Weights of a small mixture-of-experts language model, trained from scratch on English Wikipedia.
Size: 8 layers, width 128, vocabulary 2048, 26.1M parameters.
Experts: 96 experts in each of 8 layers, 128 tanh GELU neurons an expert, 2 picks a token.
Below are experts of layer 4 (counted from 0) of a mixture-of-experts language model. Rows are named down (a neuron's output weights, with its number) and show model dimensions 0-127. Each number is 128 + 32 x the weight over its row's rms, rounded and kept within 0 to 255.
Before each expert's rows: "comes before" lists some tokens at least twice as common just after its tokens as in all text. This comes from a sample of Wikipedia text that the model never trained on. Tokens count by the router's weight.

# expert 56
comes before: " of", ":", ",", ".", " and", " in"
down7 [136 141 161  96 124  65  95  76 107 185 182 161 107 152 141 161  85 129 149  81 106 129 134 150 136 112 102  76 136  97  96 100 168 151 125 131 123  80 155  82 152  68 116  86 152 150 148 144 133  94 217  75 165 110 160 166 155 174 137 135  94  88 140 145  67 119  99 130 178  78 115 160 164 126  88 140 130 129 187 153 121 108  95 144 106 148 157 137 140 127  68 156 155 176 125  92 186 163 129 103  91 150  82 127  91 138 145 119 171  90  73 130  86 102 124 106 132 165 165 145  99 165 158 119 124  72 131  87]

# expert 18
comes before: " to", " by", " in", " the", " a", " on"
down2 [107 140 108  98 129 109  85 125 154 192  93 147 125  98 212 131 172 124 120 152 128 102 104  95 118  42 121  62 104  98 131 127  92 123 120 150 108 166 114 146 169  72  95 102 103 118 155 140 108 146  98 222 224  88 190 135 129 187  98 123 113 145 131 153 110 113 145 157 113 128 100 107 108 100 100 158 141 140 153 129  83 152 134 159 129 131 121 131 127  55 116  98 160  68  96  81 138  84 107  81 122  99  94 134 134  97 135 168 115 143 186 128 154 116 180 132 110  67 132 105 170 134 118 153  97 164 135 137]

# expert 87
comes before: " |", ")", ",", ".", "%", "–"
down0 [164 125 118 158  59 143 152 140 162 121 143 130  68 174 142 133 128  90 113 127 160  95 169 109  92  95 127 140 169 176 165 147  62 146 215 189 168 128 127 152 130 126 123 122 160 173  74  98 101 147 138 116 134 169 113 163 104 117 122 128 156 128  85 156 169  96  86 148 102 163 154 132 133  88  90 102 140 144 142 173 119  67 244 157  74 157 150 110 146 132  76 144 135 118  70 145 107 126 126 130 142 141  94 152 182 153  77 129 128 119 142 111  78 122 163 151 141  79 150 149 131 190  94 108 123 150  92 134]

# expert 19
comes before: " the", " a", " his", " T", " S", " M"
down2 [165 169 127 111  97 143 130 135 124  88 125 158 177 107 110 155 125 108 171  83 156 147  92 148 159 136 140 103  74 100 107  93 118 140  84  70  98 142 142 120 166 127 122 188  43 153 126  64  16  54 124 120 164 152 147 137 142 157 148  81  70  84 154 135  77 158 130  83 119 119 103 124 120  82 161 165  82  87 115 162 143 156 153 130 165 124 186 120  88 125 175 112 155 118  84 117 143 168 136  63 119 134 124 108  96 170 101 148  96 117  94 141 114 134 130 135 130 107  90  98 135 130  94 109  84 136 178 142]

# expert 1
comes before: " the", " and", " a", " he", " which", " but"
down7 [105 165 134 142 122 149 112 101 156  15 176  68  62 119 151  99 135 134 171 174 146  88  83 132 122  71 110 109 119 123 178 110  93 130 121  96  90  98 121 112 137 147  99 165 177 105 119 157 125 180 168 166 120 120  97  94 115 100 167 154 190  63 137 120 166 103 103 152 158 113 176 128 139 116 157 140 155 140 133  78 150 182 114 100 156 166 108 119 147 189 152 181  88 177 105  77 163 127 156 155  94 130 179 137 138 164 122 113 175 140 103 110 179 120 145  86 119 142  85  95 145 111  97 151 154 109 143 152]

# expert 79
comes before: "\n", " The", " He", " In", " It", " This"
down0 [ 90  83 129  88 141 120 100 110 135 145 113 169 102 137 110 119 114 228 100 100 118 139 169 174 138 166 128 174 127 152 179 131 127 161  88  98 165 165  98 107 141 129 148 106 116  98 140 167 125 172 117 155 135 115  53 143 146 137  99 208  98 123 150 171 137  90 162 106 119  81  96 102 101 132 104 103 116 185 122 143 124 158 157 141 139 124 140 167 168  87  77 113 152 105 136  92  98 122 156 109 165 104 145  95  84  96 184  92 148 135 181 151 101 142 128  90 136 170  99 147 114 111 125  98 145  67 143   8]

# expert 23
comes before: "s", " of", ".", ",", "ing", " in"
down0 [ 52 152 101 162 172 165 109 131 119 123  93 126 180 101 172 144 140 106 121  98 166  77 157 143 132  86 130  77 139 153 139  81 109  78 151 157 128 185 130 172 131 133  54 116 105  89 125  59 123 165 160 168 214 122 167 123 145 105 126 161  82 156 165 112 137 139 129 101 110 121 130 123 158 118 162 125 162  87 138 173 109 173  97 164 159 144  69 146 173 124 107 124 120 108 184 103 163  93 103  98 134 111 170 162 135 136 138 140 171 123 156 148 107 184 166 170 153  57  98  94 155 160 107  93  88 140  91 120]

# expert 55
comes before: "-", "|", "\n", "==", "The", "==="
down0 [157  89 167  85 131 120 155 138 135 109 196 108 135  87 116 110 117  97 107 149 160 122 107 104 141  85 129 139 154 110 151 155  92  84 112 147  87 155 127 122 142 123 127 158 175 206 121  98 133  69 132 139 151  42 144 140 142 139 154 167  72 241  90 138 117 149 153 154 204 138 158 154 142 155  65  90 162 107 139 113  82 158 172 117 190 130 122 112 178 100 114 144 128 114 142 153 112  76 111 113  86 113 152  79 182 111 126 100 122 127 109 153 109 180 136 133 127 133 105  88 131 142 116 169 130 132 150  44]

# expert 68
comes before: "ed", "or", " States", "s", "ong", "al"
down0 [122 102 143 198 108 143 113 127 155 137 148  99  91  89 135 137 143 111 152 136  81 191 143 113  85 108 170 119 201 176 155 201 115 160 101 169  90 115 128 164 129 212 141 112 111 161 108 155 178 141 101 105  96 167  74  82 126 132 154 135 157 182  96 172  91 135 112  80 122 201  77 109 128 104 149 129 197 129 116 137 154 120 110 127 108  79 139 130 155 161 139 180 127 158 120 134 166  87 135  92 127 130 110 141 121  73 154 105 126 111 134 143 149 139 134 164  86  92 165 107  74  69 101 119 133 113  56  97]

# expert 73
comes before: " |", "\n", " 0", " is", "\"", "$"
down0 [125  84 127 137 145 134 132 138  63 125 162 158  83 121 171 138 103 107 102 145 142 114 131 136  83 136 101  65  86 130 115 147 137 166  97 139 121  97 109  98  69  83 173 103 102 109 152 107 159 105  95 123 183 132 151  75  84 159  52 108 184 133 200 103 130  96 206 141 150 109  91 105 126  99 183  92  67 110 143  98 119 180 159 125 147 206 107 102 173 123  59  92 145 149 126 126 151 165 140 144  95  87 132  93 122 159 151 157  98 162 131 174 153 136 115 125 184 116 117 138 110 104 107 124 160 159  69 118]

# expert 11
comes before: " a", " of", " the", "t", " well", "y"
down2 [ 64 134 126 151 145 107 131 106 139 178 153  21 129 131 145  72 148  98 144 138 166 115 125 115 154 140 135 140 151 146 184 137 117 136 107  48 154 117 131 224 128 107 101 123 135 148 142 103 124 127 118 122 177  74 124  99  94  53  80 122  78 120 190 127 118 168 131 121 110 159 100 171 105 157 163 116 149 105 128 120 126 146 141 126 154 121 100 148  79 119  93 113 116 132 106 144 151  79 160 120 160  94 114 187 178 173 134 161  69 135 133 124 164 134 123 130  78  39 114 140  62 154 162 158 110 139 111 168]

# expert 42
comes before: " ", " 0", " 1", " 3", " 2", " 4"
down2 [146 134  90 127 114 145 120  74 133 140  95 187 177  92 159 206 102 177 137 173 120 141 141 140 135 105 139 148  83 143 138 111 117 124 145 150 146 122 135 166 165 106 151  77 126 163  77 130  77 174  93 112 127 136  88  70 102 113 135  67 126  84 143  90 117 133 103 143 162 136 195 145  81 104  98 155 127 101 144  98 115  74 114  88  92 157  48 164 143 119 119 196 175  76 153 138 127  99 132 188 107 130 111  80 131 145  99 118 163  92 128 101 138 154  82 165  72 161 190  85 121 132  86 107 122 151  82 130]

# expert 4
comes before: ",", " |", "–", ")", ".", "\n"
down2 [104 104  58  90  98 151  72 168 111  43 137 207  59 100 169 140 120 124 161 134  93 128 122 116 118 120  94 110 148 153 123 120  71  86 113 192 127 109 153 202 137 159 128 173 154 169  55 128  86 184 122 126 141 150 131 178 159 154  94 123 122 125 153 124 122 144 123 140 131 132 110 120 122  83 168 168 125  76 164 175  89 196 139  65 136 119 156 124 140 106 145  73 103 114 117 114 133 148 131 155 145 132  74 146 132 173 154 147 148 146  99 129 129 161 125 140 108 104 168  98 164 146 150 152 176 185 168 127]

# expert 40
comes before: ",", ".", " of", " and", " in", " were"
down7 [140 144 128 153 142 120 131 167 114  67 136  63 170 134 114 133 137 102 163 139  94 125 109 102 108  80 146 142 157 156 155 107 131 122 122 123 129 114 130 141 182 146 114 171 179 121 151 118 129 104  99 101  56  91  69  69 140  93  84  73 140  56 132 130 133 215 129 116 125 104 149 144 150  73 136 142 139 128 108  47 107 125 122 143 138 121 192 129 127 141 150 136 114 121  93 103 138 139  59 121 115 155 129 206 171 143 193 110 109  70  93  93  98 147 118 173 179 101 106 159 188 100  95 147 178 114 134 173]

# expert 63
comes before: "ed", "ing", "er", "ic", "s", "ers"
down7 [105 155  78 161 113 118 121 167  90  87 110 136 112 186  97  90 151 110 207 121 120 141 162  91 154 129 133  93 139 124 125 112 153 115 148 142 114  67 136 160 123 116 159 159 129 127 143 152 183 126 138 100  84  52 151 124 153 138  69 101 161 210  93 152 134 145 177  83 100 134 115 153 145  81 165 167 106 128 110 122 124 103  97 183  97 156 113  78 172 126 122  75  66 164 147 126 120  95 162 190 171 129 133 130 136 103 144  54 101  70  75  99 111 116 185 147 197 129 132 117 131 156 118 137 169 107 144 127]

# expert 52
comes before: " |", ".", "–", "%", "6", "7"
down2 [125 175 166 121 149 165 148 109 135 159 124 159 130  84 124 102 164  88 134 131 143 129 152 149 125  51 143 149 159  84 102 126 105 126 103  85 129 132  49 130  51 150 150  84 141 106 108 168 140  99 150 139 129 107 137 149 108  97  78 128 174 128 134  15 154 140 163 150 106 108 141 134 186  83 106 137 151 153 133  91 152 125 130 126 154 110 126 155 137 151 101  76 162 156 157 146  88 146 125  85  92 176 111 126  70 118  91 121 141  95 127 112 171 194 173 138  95 162 100 149  72 204 145 119  95 156 191 159]

# expert 17
comes before: "\n", " ", "See", "==", "P", " P"
down0 [115 132  95 156 134 100 174 140 136  87 148 137  67  74  81 145 114 135  78 176 133  84 109 118 136 139 127 135 106 169 178 112  87 127 147 129 115 134 107  96 137 144 101 116  89 107 118 146 117 161 184 146 131 123 133 157 145 171  91 124  41  86 124 169 117 149 106 153 144 118 123 113  76 156  79 123 112  99 120 104 122 112 158 126 148  97 155 128 211 112 136 188 165 155 171 158  28  78  31 125 141 148 144 127 181 109 127 171 131 129 162 122 141 180 106 100 143 159 115 157 140  87 133  86  53 164 139 128]

# expert 41
comes before: ",", " |", " (", " B", "'s", " H"
down0 [135 122 169 125 163  53 129  90 169  84 115  90 171 202 154 118  90 153  92 115 146 105  67 151 129 193 175 143 166 123 202 116  95 115  87  96  65 125 142 136 134 158 155 200 173 151 108 115 124  99 104  95  79 142  92 132 169 192  83 127  86 148 169 118 150  44 119 110 149 138  96 140 156 101  90 141 123 139 123 121 106 132  75  93 126 160  96  66 124 158  70 149 150 120 116 146 149 182 116  89 157 131 141 117 113 172 130 136 109 122 153  87 130  88  80 124  97 115 140 110 113 152 135 142 111 105 127 166]

# expert 54
comes before: "\n", "|", "-", "|---|---|---|---", "==", " Born"
down0 [181 111 120  83 136  97 179 193 135 114 108 131 185 158 109 166  70 109  62 105  99 142  81  59 135 133 165 153 120  91 152 145 128 135 104 128 115  49  85 140 129 177 150 156 146 132 149 204  93 106 139 118 119 105 117 202 101 124 126 104 100 124  97 183 126 119 103 170 101  88  93 138 109 124 146 115 140 192 172 141 119 107 129 180  99 139 154 109  84 139 119 130  90 100 201  96 150 117 102 127 161 137 120 110 192 128  65 141 127 121 168 152 124 105 106 127 120 110  98 154 164  81 122  51 133 138  89 148]

# expert 24
comes before: " |", " ", " (", " of", "ital", "7"
down0 [148 116  97  62  98  99 183 140 145 118 148 124  85 141 135 182 167 125  99 136  93 155  80 126 185 148 159 140 135 105 158 103 129 113  89 102 110 110 106 121  89 107 142 124  95  75 148 140 183 119  87  98 134 179  71 177  77 154 117 171 126 123 135 162 108  75 125 122 113  76 183 122  33 109 118 118 151 180 150 145  77  84  94  82 156  94 178 133 176 110 172 113  50 131 129 123 106 169 129 205 133 139 135 161 117 173 118 134  92 137 115 139 112 110 171 137 127 149 121 103 140 113 152  90  72 141 127 166]

# expert 57
comes before: " |", "order", "ident", "c", "n", "ec"
down0 [162 164 120 171 156 127 126 130 155 112 144  86 117 115 160 109 110 142 138  96 148 106  90 122 132 133 158  98  92 112 105  69 109 170 134 139 104  69 133 125 148 138 146 115 124 188 140 147 153 152 123  67  22 151 155 149 112 109 164 192 160 122  91  93 134 131 111 116 136 140 100 153 119 110 140 134 103 119 128 117 150 108  93 109  79 104 102 118 116 122 151 166 182  54 135 120 128 186  91 152 168 143 236  84  86 123 206  82 115 110 182 108 170 106 140 133 122 115 110 146 147  89 138 143  73 132 200 172]

# expert 8
comes before: " |", ",", " (", " and", "a", "en"
down9 [ 75 121 113 100 133  72 133  85 113 103 145  79  91 184  57 165 128  86  88 100 183 136 137 112 160 107 193  58 137 152 136 128 182 147 141 181  66 126 159 126 152 104 109 100 114 127 182 118 131 134 141 176 152 162  82  88 109 101 125 152 164 149 104  97  53  17 140  99 162  97 127 127  96 148 185 144 151  83 127 124 142 116 137  78 151  99 126 112 113 127  76 112 174 141 113 183 157 106 110 152 115 108 154 156 128 110 136 109 144  98 130  94  66 113 144 146 174 114 110 165 139 120 116 146 141 118 132 151]

# expert 38
comes before: "\n", " |", "-", " and", " (", " is"
down0 [ 76 152 151 204  76  91  70  95  97 106 106  84 118 109 131  73 171 133 121 144 111 125  96 144 187 135 181 135  86 140 145 185 134  83  98 107 132 139 174  55 120 151 136 124 116 124 165 131 100 165 137 135 152 131 184  97  93 123 127 149 139 130 192 142 128  97 104 120 170 152 109 101  96 144 171 207 196 116 136 140 144 133 157 132 161 127 108 169 169 162 152  83 135 184 113 102 126 163  84 174  98 147 137 108  89 126 102 115 103 166  94  97 141 140 140 150 137 137 173  89 142 173 193 102 166 149 138  72]

# expert 51
comes before: "\n", " |", " 0", " ", " 1", " 2"
down0 [169 137 156 118 152  80 156 126 143 138 120 134 124 149 169 126  96 174 109  74 144 185 141 134 157 170 126 137 184  85 175 194 144 132  77 101  84 154 152 158 118 141 105  85 105 198 151 119  93 105 109 102  62 114  93  75 120 126 166 161 129 124 139 115 101 120  93 106 139 104  90 160 119 136 131 153 125 188 120 162 147 153 102 176 127  54  99  87 126 184 114 134 164 159 127  65 136 173 131 156  98 101 169 184 122 190 150  88 179 135 110 126 141 112 137  88 121 152 113 124 124  43 160 168 154 104 120  83]

# expert 91
comes before: " of", ",", ".", " in", " and", "s"
down0 [170 129 152  95 116 110 136 163 166 118  94 123 125 126 112 150 160 166 109 157 113 105 132  95 147 140 155 121 132 148 183 137  91 132 159  80  66 128 172 137  96 180 109 193 166 152  85 142 126 137 107  73  44  96 105 128 145 135 141 216 174  91 148 119 216 139 114  97  47 109 125 151 138 114 160 109 144 188 117 139  88 141 103 107 128 155  76 123  97 147 137 141 146 173  92 122  87 113  82 141 166 104 158 192 168 145 130 130 136 127 144 101 182 120 129 168 205 123 118 152 160  96 126 143 135 122 163 173]